python train.py --d_model=256 --experts_per_token=4 --routed_scale=1.0 --balance_loss=0.000787 --balance_bias=true --groups_per_token=2 --train_tokens=820800000
Below are experts of layer 6 (counted from 0) of a mixture-of-experts language model. Rows are named router (the router's row for the expert), gate (a neuron's input weights, with its number), up (a neuron's input weights, with its number), down (a neuron's output weights, with its number) and show model dimensions 0-255. Each number is 128 + 24 x the weight over its row's rms, rounded and kept within 0 to 255. Numbers have three digits each.
Before each expert's rows: "comes before" lists some tokens at least twice as common just after its tokens as in all text; "gets" lists some tokens that make up at least twice as much of what it gets as of all text. This comes from a sample of Wikipedia text that the model never trained on. Tokens count by the router's weight.

# expert 6
comes before: " the", " a", " his", " to", " her", " in"
gets: " of", "ing", " for", " played", " with", "ed"
router:133177098039186196219146131094139179148115148124127110132127138140162164115110110202158129141155102140098113125113134137156134166142094124155145128096142143092120134154119133166123105137157128070113085114090136111165135136106142110114159158153106116107138123129123141144136110154100152167125107126115104132112109112110109124129107139087130146140159156096155106139127098109132116096136154124097170140138144169113124114146165127117108119135107144134112126135134110127137110079136143114150113135120145085147170142090153083127156100130130127174152158106120110145158111101107137145119162097134152094157175155106132134139143114126155116115129108146130133141173157163100142121155154117139149120155110142117126130089108121117148141127113132136095177125148120109133121098122148
gate0:160114126119137113155140084111169218128109080129127122123121125142116125192122131128128164121163170166130141098115131128132124164161102126127156117132128080130102095171111138128143132127124129119128114128136126123155144123163126161090151128115119191096129122144130130122131124125155139077155177121114145102101122123108140134129133085106097115086123127074141132163137123138126100114119118127134132136103160127106125159085101088143118140109152148165136137140120183104130126160200113129160121099128187074131106154125139139133139128117103103133145129130138111127136145124126164107109129141093128100114108117114177108128158099132117162129115115092130080151104131141188130128083121129126131109165106159155189114127180129112073125128128114137139132128079181167137129134143142
up0:120110157131122119128144141147126124128123130133127123090132132145110176104119127124102158096102162126161123127171089104137129128112123139150138123085113153131123044130115145125076160168127121126161110134133129130107128129112063130129124092146117086125156116158156209121146119127122080110120181117212135124134100116141139098117145119101127095151140114143105127098101128082121105145131109088148179142134123165152097088136128174121135116184127128130106127121150118154090145160159100156121129138129111144128128096142107074135114147165106096116127118111054129141127153128127116135135167128125115119155129119088128141119142088128094127124107099141126128135158128089099117125154143103169148171090133108128125143126125152180127130092125126115127126134155063135092106124162133
down0:133129136127128168097186146105046110145139127126161127148119146172091094084124122161193106100084107149123131093111135124088127158089120109133143153132080147130089090110110114168112127140114119119150115143131157135161128130130103125138101123167121139139127129167134122131120096144136135128118126096101126114113128105135132154138143121161110095137131190164126095093123094169155123119128148097166145181112141119193143120128121139138164109124156163134167130147139116130101126106138077156174143104113122122120135124136116109126141150148153136114135117159084119129104119092155097109141123098146144145128133139123141135131139134124115122153120106094122139133102129096154125110183111112108109124098191130132149130124104171201128187129120097076136127089120117139115107181146117

# expert 70
comes before: " in", " by", " to", " on", " from", " as"
gets: "ed", "ated", " used", "ing", " released", " held"
router:119131071062168175186129074114121200145144158118157122105119128132111136133124092198143135159161102102099151136130144125155128167143119145164154146105128100105129131158136161152132130122129100101114116093120103087160110167107140097125128141154094112106140068136135129106124144144115144142119089136113122153134135125144092130109088178106129149133170142141141124147126127141123091157150130122101171141167112143085134116164163128146110142127139151122144099097149152126142147089120126106154094136145157105099169139123131095114118132117144124115162125117103152115141101126096100150146153095108160111142155180109121125129114132130165159121136092121132152126124134167137115074157153110132169110128081141134129101133108137140140129118084105174112168148120126091159095109147117
gate0:119135152126143136183128110129118105107135128116153128093129152128184186110144129129119090127118131102133122110119145108131134125124081153123132128115121098150125127127108185128162198142128110136116094126124112094122159138208110127083192140136124163128148079122127174110124154119129127110116113149128108127099142127123089114100121128161128127121147126122195132126118123135126094079153162108148127129146142129137135133130126162098129124128105128052154120123131151131136123131133078170118117130120129130121128127141067055134074130109142144127128143159132128143139127093132165124166150112123122127153146146140095106144135141125120100131109129124155089123149126159147156134153098086130135100078115128116112084084133136129126064081130187127138148121122059123168144127129122
up0:089134126128130127169128122129128092101145158128192130096121134130127169127156130128124130123122113107128133115106145129114100114123118170122143146022117106132130126128138150127143142139127113119104098128121124080174130181192128128078130135133153128124181123133128145123094141112161134137133130135127102133132114128128108090056135107152090188133126044105166136123128181131133113120142145097129120145132128144141126130123088129124126146125065134123148118114150164140127112145122077131136123146121129126121103124116105127152131129113127150129147208151108092155099153115163154150151167117126128132156173161150076125173117134131151117157103159127155128074151123137137174129123129106128121122099127128128125109101127118147119066091073134135161129122134107155150126141130125
down0:124185128131108143126098083127124091127134166131146102118170117144176134125160139017125118157116136072125128102126173128148128071099112150169125132130122137140112126130106147065123139129078127136127129112116129120096162117129118126114128120165130147118162121128138144140174131122114128061125127142139121147172138129149130127117126106162101132113130110079080129149114125122069134138080132102127059126111130152080125091152108126128114101125090117080101128167128137148134129112105139127124115128177119131122103093137134121127128137156127132072121130139116108180161134133134132094130120125134134128142166139086135109095161141137132118118122132123161099121124169172148153190127120094147138169133171131130114130126129103128132091130129134161129163151154124127120073146134114

# expert 93
comes before: " and", " but", " which", ".", "1", "0"
gets: ",", " ", "\",", " Ag", " not", " such"
router:169179067085167183190141112101095162165133101159173104113083132101136091146111070176155119124143152106074135095101120125135145130091092129165139147135142157121142121101135152155146136129149149112122131106148140121154118112121119105149109136150113128125113116127137105125133130140119141149148120124130125072115099131121112138126150158133087148165154176115110145153132143128162087147147114125149155135131142148116158159188133121121132136122185133112124124119160171098128119108128117140146115111131149165109167146114144106135139094157128115126130113070130070063122120158098131135113151121126142109130135168129117153115128138155127141116128097102137148123145158135097153081126127114111134082143099100130152153126125153132121148151092108148132182167154157106133146084132151
gate1:092154126126137145134120107134117140202132133161155144129079128125107137056173110163114174126129135126148116142131127063141138132130121130099130111078120157101124131125115150136117102097128131130137132132131093064140145154185150092115132130145128132138140168133166139128175103143128164145139090097111081115127127138125109103126151128130129105125085118106115159147126130141110047146113105106142110118106141115091100151129159119134141103078100139108129145151123143142128152131106152128118124083127136120134165128085132155124123091181125128129157223065155140126158118137088161143089128132127123137176149171104123096119175130185128151101130150113142171130118171096160131128138128106136143123115130120120156106131145128129110096127114126118101146117123140117125117120119132
up1:113174130132116129130124017181180138136153145131102122124075132157127175080096128127125153128139126132158066130142136086125104100142126149111103106127139134124137122124125152111132140066123128138147111096128080104142123125131116123065128124144131126114123141104127132131126128159134104142130129097131089132117129132123127128111188106114070139130152140106117131132092128157147112104134134121129155130100117165113130125131134151089126134052120101134139127112132134164130175129140147144146089112180184120121138126132174117115115110129143124125121122117135127130131129123088131126135110151124122130127122135106118128122134119135134132128080123134124138140072106127127201106104154081135096135130124196204132178133111096070129121127107115128102145078127141162131119129156124
down1:143129099149105101134129093113152131131131105145202108153109183129124145115094128086128144143097147158120139158126128114128145093105131160113110123108123131132122149082123120115108199086116141131161161144128132126145198112149136138142175137071093145086123170126150110086132147144113119146098109085098131126125140151129090129112099128115091131146093148182132115129142118121134107131121131123125114138082172128119130127153133110136113178128121183136125149114127126171128088125130150152127156139104160164151128129120193127186135121119130142105156134127138138119148126115173142125131146178247125130125135129147153126148130109157114127099087131128118141143134146106131123153125107113114097093137142150142139105178122128124121111128154110102108122191143128134131118136138132

# expert 49
comes before: " ", " −", " +", " .", " —", " $"
gets: " |", ";", " /", "|", "″N", "°N"
router:147147103054179189146155119107087172174127132137111132108125124137132111097130093188123135088127107096086127132141096113117140124129114123158156116110130135125109114131122141167164145143193109121152090101118116088144117142126095084148138156130117103112129090144132082105121142137098167145068128136141101100122152128117124153090152149128147136147112162104122119164119114096109125141135148132126123100131149141134157138100132119128128116127106140164113119114116117120158147090093130154153102158143156147127161136132157106122144105116125098149154149073127100086105153148090126174146147149109139143084126166117117121166101113090143123127151088137090168136161140156139143102138102136128149112156079076125104146086113150158117145126119107155126160162141137139159153081123129
gate1:113132122092129160132127105116114161185138102105105154114133101128104123126133123129135106124105128138132148137117087129119110153092098132128123121129080116063116128118141110128155049117130094105171202134123130061112112141127146115137052115134160132087126097182154155135116155128150138106187128102123131128128145149126127149111138159138125125136121135130125101149098116050127141142124115143138138176124112133095122167098108126116110128128110128126136132144106157120128132101127124128166114128140173150162161126122112068123142128128138138145153129132107118134104133132029127129143113133073127127129129109124171127141120145128127121136131122123151128128124189123149128105195148154138110116150102087137110139129128143128109184141128187128173133125130121102143127113170101
up1:116155146113126155111137116128085195168130130174119137152128128124136145129132125129147129109128155144200229123106129153147154141167087170141131117120131125109130129123126098123157122120130124129129127065129128154127166134113145117128116097077135130094125118121125113185132129130139131115150124080103128128133140137112123150085058158135126121126122133157130127140147147102123084150100138122133128156182134134127144142072106165116169170114138111126144133127128150126120142112132125120133134135172106156134147157124104120126126136118141110190146120109128156136120158129126102152115129138131062122128122136132127120129104135128152109162111130115126158186119129155132112118118164156197052081126118118129075132129157128156129144147125137135105156124119131149114127081208112
down1:151141135124132126146117090129119128114130127106158099150113127122126165122166130064097127159146127134133094186130128126111109121106138125141160144198082048161117087168181089084119130106100131120129165136128157126036139128131128096089167131113179088153156117138128117123138151134121103114192124115152166116127073153128125129126104111071125084155125142121106119121133107121115137128129125147129133127145141147127115103154153147163127123109128142103118141112103109107107130194127116130149131148154102199133196138157131080099120125143116153147129136143128125121138108122116116140144112127128153121129136105132180131148108142168125090155127151122115127153107158127122126128129117128128133151151129123160140079091125161162176119114144161148167114137124125120126122119126133

# expert 80
comes before: " to", ",", ".", " been", "'s", " and"
gets: " had", " has", " have", " him", " album", " them"
router:156207032077184146201155113141080169135176123110118126131122141124128127144131067194142129094161149155147108092137125140100148150144134084130164132146133129107136133156114147149178131118136094132107114125122102108132136140103145107105140144134116123079128113152100103094110082161120174162133093125119094118132150138122092148092128118126137115132146162112163110122134132124145105152135132110129134131154139116117167155196142155115120121130131133131144095133133130112142112103104128112144121141128146141137165150106122120142128087142155081167146146111115114105134114134130123093129132140133144131151157147143141124117128174119119120093153126133108124127107116136093129094099144093143134098133177102148117125085156151146126139157119131171149120146099130135176158136156096
gate0:131148107088127127199122129054123156147106128105143110140133162127156102128127068168114135142113168136078196147132134136126129135117095136128128091128153093127133157123137108138156092124153125070109117128109114134134135088102128065121115128172129122134108132128127111138142128125128128125127182114128088127178128130126135159106128137109107191146131142114114164112084136133128157129128122107155150125120127129164146114133115128121138092112139109112146139177132123166072091131115155127117127131172136136130140104122176150114114131142137092206097125128125106136128121114131123141108127122143130110091114127111170116129206128022143128122123106118150135089149096153099080125128125118121129131145130127143128134131122130125118144126127128145101162150132150077150097128087132
up0:125118131150128134075115103172183129127129148116124129140135085126103129128127160107154121135114098128149092121098103126128126127126169146158133125121133167099133128164125159128110144130091151097140152123134147104117103138146129127137145126038127126129130128120146131098078083129126111129167087125177141139088141119127127066126105128113128036102134086127137127188154108128160117129126171165082136130122108128129103128129161105127128125152128132096050147093129141105119176130077129163110138138073137128145076119123096096130153136100108130086166133137121130159128148133093128118099138110101129166162156139153090136125077126148123128130096181136130128127134127126169168125127148148135155102088127135141129114100132128127149105126116154128156116132133129129091146139173121
down0:120085128128174121123139134122103129126142144051168089117102175137070134137114141244158145120128147119128141128131111128121111143128108121131125120103123151164140135149130126128105159123117182128101187162128128079128115167150128128127132114151143106136168098117172103129125126137030136130136095093173091124130129114131127148116123153091134117105091132124129118148146129130150128138144159125120156124128127114126176125134130136119139055117128104130139143128118149079127113114119172125128129102123164120132149121140116117135100143113111138105124118098112125146126155132143126118112155131123125135180128156140131097125137139162129176135170112191129146122138152125129173129182123088135120140128078078104151107111115160093124128135126131085130096107123084112118124133107131

# expert 30
comes before: "The", "==", "In", "===", "M", "S"
gets: " \"", ".\n\n", "\n\n", "==\n", " =\n\n", " '"
router:150136056088190195168125103136123157139144154150165066134149132108099142118136107194140190080132128135120138110118134157113139109164099091181114113124158130124124105138125169197121133130163097145104133119133163110160095141100131109124143151150117150113146080144113152110112122105128155094135126152114122118134127140124085099097127135101112146123147175086109155144122149104124115143125149138134149120168131162137136159099146108124101135138114166145145144142147145118091111097146135096148095131133148133090192148110103114149121091111120098152133106131129127116133095118137113121123141085130125108148129160109098123117125143124168147124136096129125141127141157165129108122134181134102142134123090105121174100111169138077132142125118123179126160138135113123133097134105103
gate0:197128098081133180163176128100142127080133069119130130124111127145116147155130098134132130103151096172099137174120069133112145138089125128132128094128139106128123135140102089128150120119123138073120119128125124155146149125099116136097160163103130150129126109136111124117105157129125133113129156145145123125156187155129117137135134143110108111128129073135151128155128107092111164162137151113161135117130130154093116122130119118118108129118139112129126126075078185113073137123138126160116143127090138127136122114159129121117124119060117086119118151121190125116169136135079212103116130131142122144145141111181169164167124129128145140145113130183128154157127064137159138119137131146111116138130129124146129103112128150098088117110120132114120138133101117146135130066152137
up0:130212136162131072127096110128116106190104174134108122129175076084122107059142127128114141139100136094133128095137178082134116152143133121103128146125092146114127127090125170129129134133128090127136137127129128128203126133130131126162087128156155085125141136162140122135118116133134127120128152130135128129104119110124142120081144116170133140144128130081121146105134139124125131127093125163090083092184110123161129157111125158128111133145118126156136143140133111129147129131142194088136127113165101095093150202101087109128156126164105135138121163132121104136098065139128080151117128155090133061128128133101098099133089123118132125106130128104128129102124168128117145117130123124129124147116142128138127128127123090143138108156126101160094128076137126135130134136157123
down0:135144107126160153128120129127128128135120131145123061137161129141096128138129129168124157076118118127105127120141131124100138161102168109125181131170099143150142139085124130161084127088177115117159152128115129148121104175133137131118113128120137148180130122081075139128106116129124123136098135111118133137094126103110183109090189124098130125157139111115130066133126152126109128119189154145125127127189120112126124128122121082101131155131129120133129138127139116187136136175195104155147125148135090125140131121141102121146110122127169119115122096134131131137117154189133102146129074105128169094112113140118126136109127131163129104141155132116142131133092130097145120114121169137182143122124107111106113125087160098115136128201163071174116107118138136133132085171119121

# expert 103
comes before: " |", ".", "th", "0", ",", "–"
gets: "20", "1", "2", "0", "5", "3"
router:127168098074255163181122103090096162108116135098138134100126114129147117107122108193139108121151112151112101108113160103117151155122122083139120125135114155100111108123157144179167135117193094116126107126134143104145123142134136117124087074140137113122128128155084147106129118127129157163134118129164094131156115140103145122079118149133123098152148165104162134140075110150162091143136149166123177143133133128131136146170117091104116168117111136152134109146128125123110131114130133100127119107122135140147147124086132108125077131116117105140154139132134104138110118124120098136148118139102150095145126120136108145098129151126146122122114114138126121131133125162150161060166146082146138121122119076127128103134096117081117133106109137136139172124114142121146150099122113
gate1:144102129118145128128105110132150134128119149160116126140150129118120097133131122123128158131074082129085150074122136137100123136130128117110143110123109199084091173127132142098149128133123129126132121120147182123109111123107126082137133123177122101134178160143122132103136127103138108140130155138099092147084130184130082126116128105097139128126136193171157095124150080166132066186104122088119119136118145097093129128139117097121168134117130139143133165127125128099123139083116139132110093127158125104128116139101132139047130128089121102150124141127133141120126126128119129189123128128107106128118126141126126119124158127128124094198096102146150171148103126164177131160125128143104132105127094128134177111126120192122139140126109185107171118132133159118145101117100123
up1:143145152130111132149127091126133126137119075096125144160176135131121118106114130130112126141126124138153150209086127122152122131126117148140136079107093121086185144115128128168121122095128164125088109119107129139126100103151125150127154127135130126162122173119184125144126156143148118139119122171128181120143152128121175123128132086193122111135092066139129146194103123092126127157128117127131139100095108123120102128161126127179128103128087142147143157135153131134128134127055136119122158134121132114127130127127116120135144109114115152085131144094133134115129098142068108070087136161099073130112178105127134115127158114128138124144130128129101139132132135142120174100152131181137185135108121113155091079095128141154117127133143128191140138096144146125124150142156129
down1:144093130128126166127139139148126133129188162189124093125112151160093114167143130129128126129131125141119153099133106129127118129137113129108103134153157102124085127128160142125130176128131142128114127167143124126148109104123149117142118163134072150131098129138125130154084127108125065118164102091143113124055136093127116132164118134153134126125126121127127107159109168138161136149123097143128095127123121109150116112161144207138128040087126170092144139125069191118170127158146127180131143173133135126121202130083150139138128127129121136137098149133171108143158119135129175112091141132143095117165129125099123132125151137134118137128139113104130117127139111128126132125073125130123117123149127175131128136149129118125092119163156129150119128154063129128122141177116166

# expert 14
comes before: " |", "ing", "ation", "ers", "s", "ed"
gets: " is", " —", ";", ")", "See", " exp"
router:177172095077150174171139121108085170148108152117179166144108127129141158139144067209135143134129129117141150107126112121116129138128114076109106145128134139109120131129136143125134130097168128134110143137090121080144124116118126078161139137145113114104106106110142145103127128125120139154103150112124113106124132140133097129126142181125119116142156114121123111129093123099122104153127167118119146129143131158092135137175134087095128129165110142120158101114119127095120071133084138132124151105107156132095153153144136109147075103150156111136145122063090081074120124131138110135144154090117140123136129138091115122125102126123137124117133116091152119124132118141122145079148092155098116125140097062092112133101087114123106129149065145156151191133139119148108121107110133
gate0:128128118125164161131101108145140126125113111128106153141134094105114133083114152137168134129072113127127127142090113125132157129109127100162160114133151074134115154107130079110110131114131127127117115165149129149136154169063123144145128114129116139128106126100174144095107132103135098176089148099119133132104088069128126114130136149130128124176118128091126123135125102089134089146135129145118108155148120147116174114119124120102127152134106131150149145056125127113141128123146084126255142104178132123116134132072152130136136131101127134159163169139135100105107129073128124114139139125095151117128153122166128108132125128133127127083126128113117121122130120136143166128089130130175151115110114132106120173122130110168166125149070099105120129151189160138119129156112134
up0:114133138146086106129132129187133083118143151141126141145129137118134144093147080128122139126139126072130087151121062158122121123088183128162159118135201118121148110139145137127088136120101131093162107147109102136112114120125110111120107148124143130126128134153089055127077096139168133125134087166197127144129136117124108095155162108090128135104090131110148057120123124096118106103138137107130131087108140109147141101144135100125160127133156087129128121139138110127168102182107144168135102103187129131138138156142143139117136093174130117120129127130125115108133119096124149129129103100122148135150149134126095129134112116095135107110134138128136154086117118084134109150133145128121081172138142128148132091170128133126131130123123138106102122056133096127135168100080106
down0:129139142128122096157119151104110116131134150109123168130123160136122141114155092170149134165132137140118144132143125173115123080135137125084127135136126127144095126152126127131070135108130184142125120100126091101159087129117131128141115121128125109143157134130128145128145145150152145164151153133184133131114137128156118100139118101109124085112144162140123147127115129120149176128132094117161096200059117128096094119166147128154129119106207150071110090108105170135098128140119148100157123117150091138124138105164119141134128137123130107124100125078140143059121128132089144103122133116093114131100166140067129143129128120132126114143172122130102128121110161126139141167159156133120116135115149131032159104124129147080153132057131122110136128090129129120133115142152112

# expert 63
comes before: " |", "\n", " (", "\n\n", " =\n\n", "),"
gets: " ", ")", "%", "),", " f", " player"
router:140158085061166177138129107114118157157139117123144128138130148136156164111132102183116136121109127133124131112122137141133105143132134107144130109091145125120111094159148139231111130158155107082138102103118081127146111135144123125151149158140129135120132093113112140092133103169090098144118143100127103135114186100101092101162107155173150110124155122081154152145118105122136117124161120121121141153125125142097138180162156112093115083146110157123142115092148104130122118135152153096100144133099160130104182133125132083114131097108148128141123125094122092079098120132115136126139156108145173121166109135111143104147127131130103135113165123139110121146115170170107158070138122125113131130145119050105122161113137104102155156119140116128139173138111150129152134128138109
gate1:128156125100125139146125114121133133117131133156132121154126125110131128124131114124165123124126140112127125116101127118128144138115129147071155126093130136133118115138106139110103097147134201170145136118127197146139128145126118177125073143116127174193103121140133129133104109132099117108123053091130154117133135126110131112159161097193126203135180128131111140146128131123178131123129157106123111119178146124134147151082133128127126140094131104127121147142124122152131134132132114144115125132116118113133122125136130092121130143122129130127138129133137130133120127173124072098109129124135134117118128178130101117131143121127205135110143117151161093149125134116114135146165159129114111130168128066128126174187092102133129121119109126130123242121117105112222111126127114
up1:142131129123093126151135160127129128128160065104128133125138149058121101130153161128135075121112131148131127132170148142142140138123115133077125120123124115135102156129128126136108111168112167106092143140141190157159124124163121175088134152149126116135071128114173125129126091142171113119133129142134184081130129135116148146135119137139146132182157125136128129138126135180141128127169148065113128120193117176145135145076146136087128129127142121132084131124182133218102129128125123115128125107105069109130127147127134126090127117126132126137144162126114130136088057144174151129127097137121131122069176119164126111120125127154126099124128139133110125162128135084121144132134135131133104123132123072125111137145097128127131105150113125125125146131072118134169129152124103
down1:124129149151119129117116164117129160138104137133143105126137113153115103128134115122132097184127088106120115131133119131132139131140121111127107126107150134097076051196100124171106101100125117125100099117132128123136123128078124138119092124134136128139136150128137124149177129116140148128128118150237094108150113130077125152113131137129126133163119125133125122154138128122148159142124114110154170093106132076084185148129137126112101128120121150110119139114108110094128127147132129128113114146180126152053118130159132124128168067129136154117155126144124128085128129112133112135118158093128110120164105164165121140100121161124101111146146125133136104126125130103129113106122094060130124168136205133136125133139123181126126138128090110127095115145200110090112138175114125

# expert 102
comes before: " ", " year", " season", " first", " same", " United"
gets: " the", " this", "19", " that", " his", " same"
router:152185110045148187204162118108101175133144169124171119125129096131153141102125103178132151118143136135104140124125155148102127156184090080158105134143121143135154108120144129163102140147156116137129081149122101135142129127118169120148144143180111143121128099083116153094123104173139144101111115136094078152166127154101068142105130162118119121162180182086165151186119128116127084144138128124145151118134154121134123117102133118135156113136153118153134134144098151132109082116134120102123133108125149112138101126097153116123118114143128127126144106122090106117097118149098130161140156118125136122142120160129148116129135133107141090117127141113137164141151170152119127079155127135115118093141094086125152119123113130132098131138109096157111154096106119116143121124155145
gate0:123195129126135127148130171147098172157165130127128080124120118128104113128159123127123134107129130141130168129127099165057129166138127157127120104150141121127121118155130137128127127158115112075106125137112108137129098109138115121104105202128087085106155130120135142125088097130133165120119157132125132129129085128137075137129110128065101131146152123135134143129163135189124052128110127115090127124134127125140127130108120098085120141108117138203103063145152110144094127147127128132167062077161092146129113176114151130124156126128116131139175114083142068129095128129132134125130128117128137137129162132131154109122121168134145123149101128130149120137128145126111124123123115066129082074127095179139129130143129152155111102140125128123163100113125136128129122152104161
up0:108214138122150129156129151144080147180155125122099052130123097124097132125184121128103148124176146132130149131112119139108147131147111144137106071128181126116133082126133136128081134139132128103129126158109107126129095125128112127131101161123107091087175108128129140147084116129132145117086131118078136127120093124127093152125098129064099124150173151129132133120149125175127101108120126125123135131128133121128132127079126127130102131128135131179144070155140121124130105145131122097152049086141111164118095133134175136132144130124154139154130147066174110130108137124140109127128128120138133144101174189111132100138125183130152122145103141128128124157127156120124126126144127102114058115146105127134123148177132160123129084131108148133134130107094114128118142135108121
down0:120144128143128127132135122134105142109130137131127115129117129136117165076163153027097147091121110151153125110093175077143123081146119140135127110139126134121158088146136152091158138142099149100151121149160130081116128108129154149122059155090128139103132125168108145128126159114134140132128142116121128119128146172127130134123121113153130120145128122194126141138172136130124129114164112122134093089120190086151077165114138164141131137147127146126111128095105130133149130128160125157204134099111128162132083128098130132109104103134132137113118124120136162130111095150072115142140128055131128154096114128162138122141127135154139137152141106087159128134132135100127130128136148173095128192136128124127126118157131144178157087120126105129128130136121174098155137192117133

# expert 118
comes before: " The", " In", " He", " It", " This", " A"
gets: ".", "-", " |", "|", ").", " -"
router:147215060018169182211105126104091177121119130149162127125120110112142127121112077167177119108156129104100145119114135127140127144149125123102130124142121131101100121139109174196137124124178107094131104122133097146144130109119135104138112131165128106103101102151135171091110112106135141159109120118097124096135145129097111126134138143129129143147142159102120119122110131120112089140159150116125155111129138143147137143076139106106096126143141155111120097138136104121138117109139114075139111161143153118124160158129142127154125147138152110168151148111121110109137118131114103175147141133128172115132115132131122133134130122140120132128131128140155117139160140142118111054125129137152120109107114099111137141108138094154141146122111120146136174128128147143184162094107114
gate1:089193114126145081127114151179155114125132128148186126130111125122130141164155127131185123129118103123166092134156141136108164126129130126160114165099112100135133126161215128199129134123148123140134126147139134099172123168082129128142127127116128135105124148133063129154106092128130124128139052148147128119212127123090117120126101135142136130127139121122165130151123134130183100112125139122128126089143100115149128177138152129125077141129138132150131128142140130109137164157126127100140128128149136123130150164096126116123145089150128128127181124125150160116131112165121114135219164098142119123139096123160075126115117169104130105129109129137143132102122170141131126133146130120108124121129130132146114138156102123133190148123128078126118107134139093136102087116125127
up1:156174110071159127168127128088128128100148128150117135162108129119063173132147163127116111129098138134181130133128149130129115136127161126118076170090127136158126098125133112119124143147117081116109113108126145198128105129156127141088123108079127102107118146128139136135138086127166124115112131161135126135118127152106133136138117102125134114113128078145159082108122183092095150116125130101130131200128038149127136129121171127117137173117129085127139130063126136154118128116129142128168111109155129107121136130156109135086129102146127128137129117129128157126039161139176140125123131145127128111118127128105127097121083076157105128117129123084127165133120149122144146137141101118126129080143113128164110141128115161128132149130114126127092133110156116167161126080128128
down1:124117164170083122093117142188091131107104127142128124141128127075105140127142121146141152127110115099125163145102138139114163179131111143166128120133142124155133119123160123103084164159143085113149133135086105130139088125082110139141098098151139119152124125118131139128068088124131119144145066137165134093174130130076110110172057104131132128131153131121062135125124124117127135127149123125128113119077129102163086126128125143102088118135131127121138078092111122078128130127135120099115086132206164153095167180123133110116121132174118100101128131133128137145113164150120125116098137100123156117128123127135096161068154158147149136117115116083153129145126060182100130128126140124123134112129107129162129150155134135114113130101116127129117166139123136125111123128128128

# expert 73
comes before: " the", " a", " an", " his", " its", " two"
gets: " with", " of", " under", " by", " al", " through"
router:135158075082199193181134102081122166184115147113112145123115098130191094098111110188141139139119127114070129122132156129135102157136131134155106132098100128131116126132130115147138100136155126085118106110120130099163124164126155123134118143158136098127125121134127135130097136135109157156086130126121098140133127103135117095110138124146109143160150157125143105165118141117070097118125161104097123149149111175128157118109082150123112120138118151122113120130139124136109119125120136118158116123148147149105184128088111099134120101140126136178151120095134118112151135118073145110169186119109107107172110128134134127132120140094142113111160106137126122144138121153067127075148154128156121105133104067125137087137111120116087128156102148142141169146123125137135098096110087
gate0:132166116108136112148116125128128135153115174153138129113127138122132143129126169126143173093119117142125125133119175100114227132080129147117133163160114068146118130141073149128130119164157144060132123117122129138175122149094131128125128129115131127137183103192130139176104132114128127101123153115122124129078139119152146115145122157176124126120120093153128118098128142113112128104119134167128102128146123110173128125110127126128094144111114141156116107144128145136101170118162090097134169120131108152123120113110096101145108145148098121129164126096094083128132140202127128077150100102123117093137161118114128116128129128123119103140119115134069215128159158131102121123096100109151130128128122111113149142182194130118157117176127125142139132140119123132121110135158137
up0:127175126127109140167126144170130108114134143092117120177131120129080125128129131143094071135133123138138117130127135100052073128149128119131103155078179164129148127140115078134129179087118096110117138183128124086121111129146123151134105147135138081179114151127169120097149135134129126130103138130117149154167133126084122132121125120128127145132128128128128128166098126133130101100126130149105106121139091131121196107128160127094143123109117118144121129164174174127129127131067141155149096122101162160151144113108124167133144121128132187121156121134106112174142172075129108152125113132101155150070128123155170128128126112134118143129123135059131104126091137145114139140133136146128114128159127128139139130100075131130127122123071060131091122114131137117143129167099125
down0:141113122083128138128142194128116129130185097076135132123148118133127127157124132169137147078134132127134130119087156104108149111135142126133121129132128126138135112107111134132106120128130153130133122167123130145096152133130114133083127188122129119124128100127118122105134130113100109136071148109133130128140124125114161066079190155108143145111137161117153129164107123104103142120145089140124164135115159119181103142130085149128126129185111133124133111129128132114123157095125117132127129164104128168102127176140131122172111073135210154101130111146143159134129143125163144126115160127123115138199130062103124148192140093129163114128082137150151126131118107128127131183098142127173155160147101123109075107164131130122140140113087113127105102133115137111170128098119160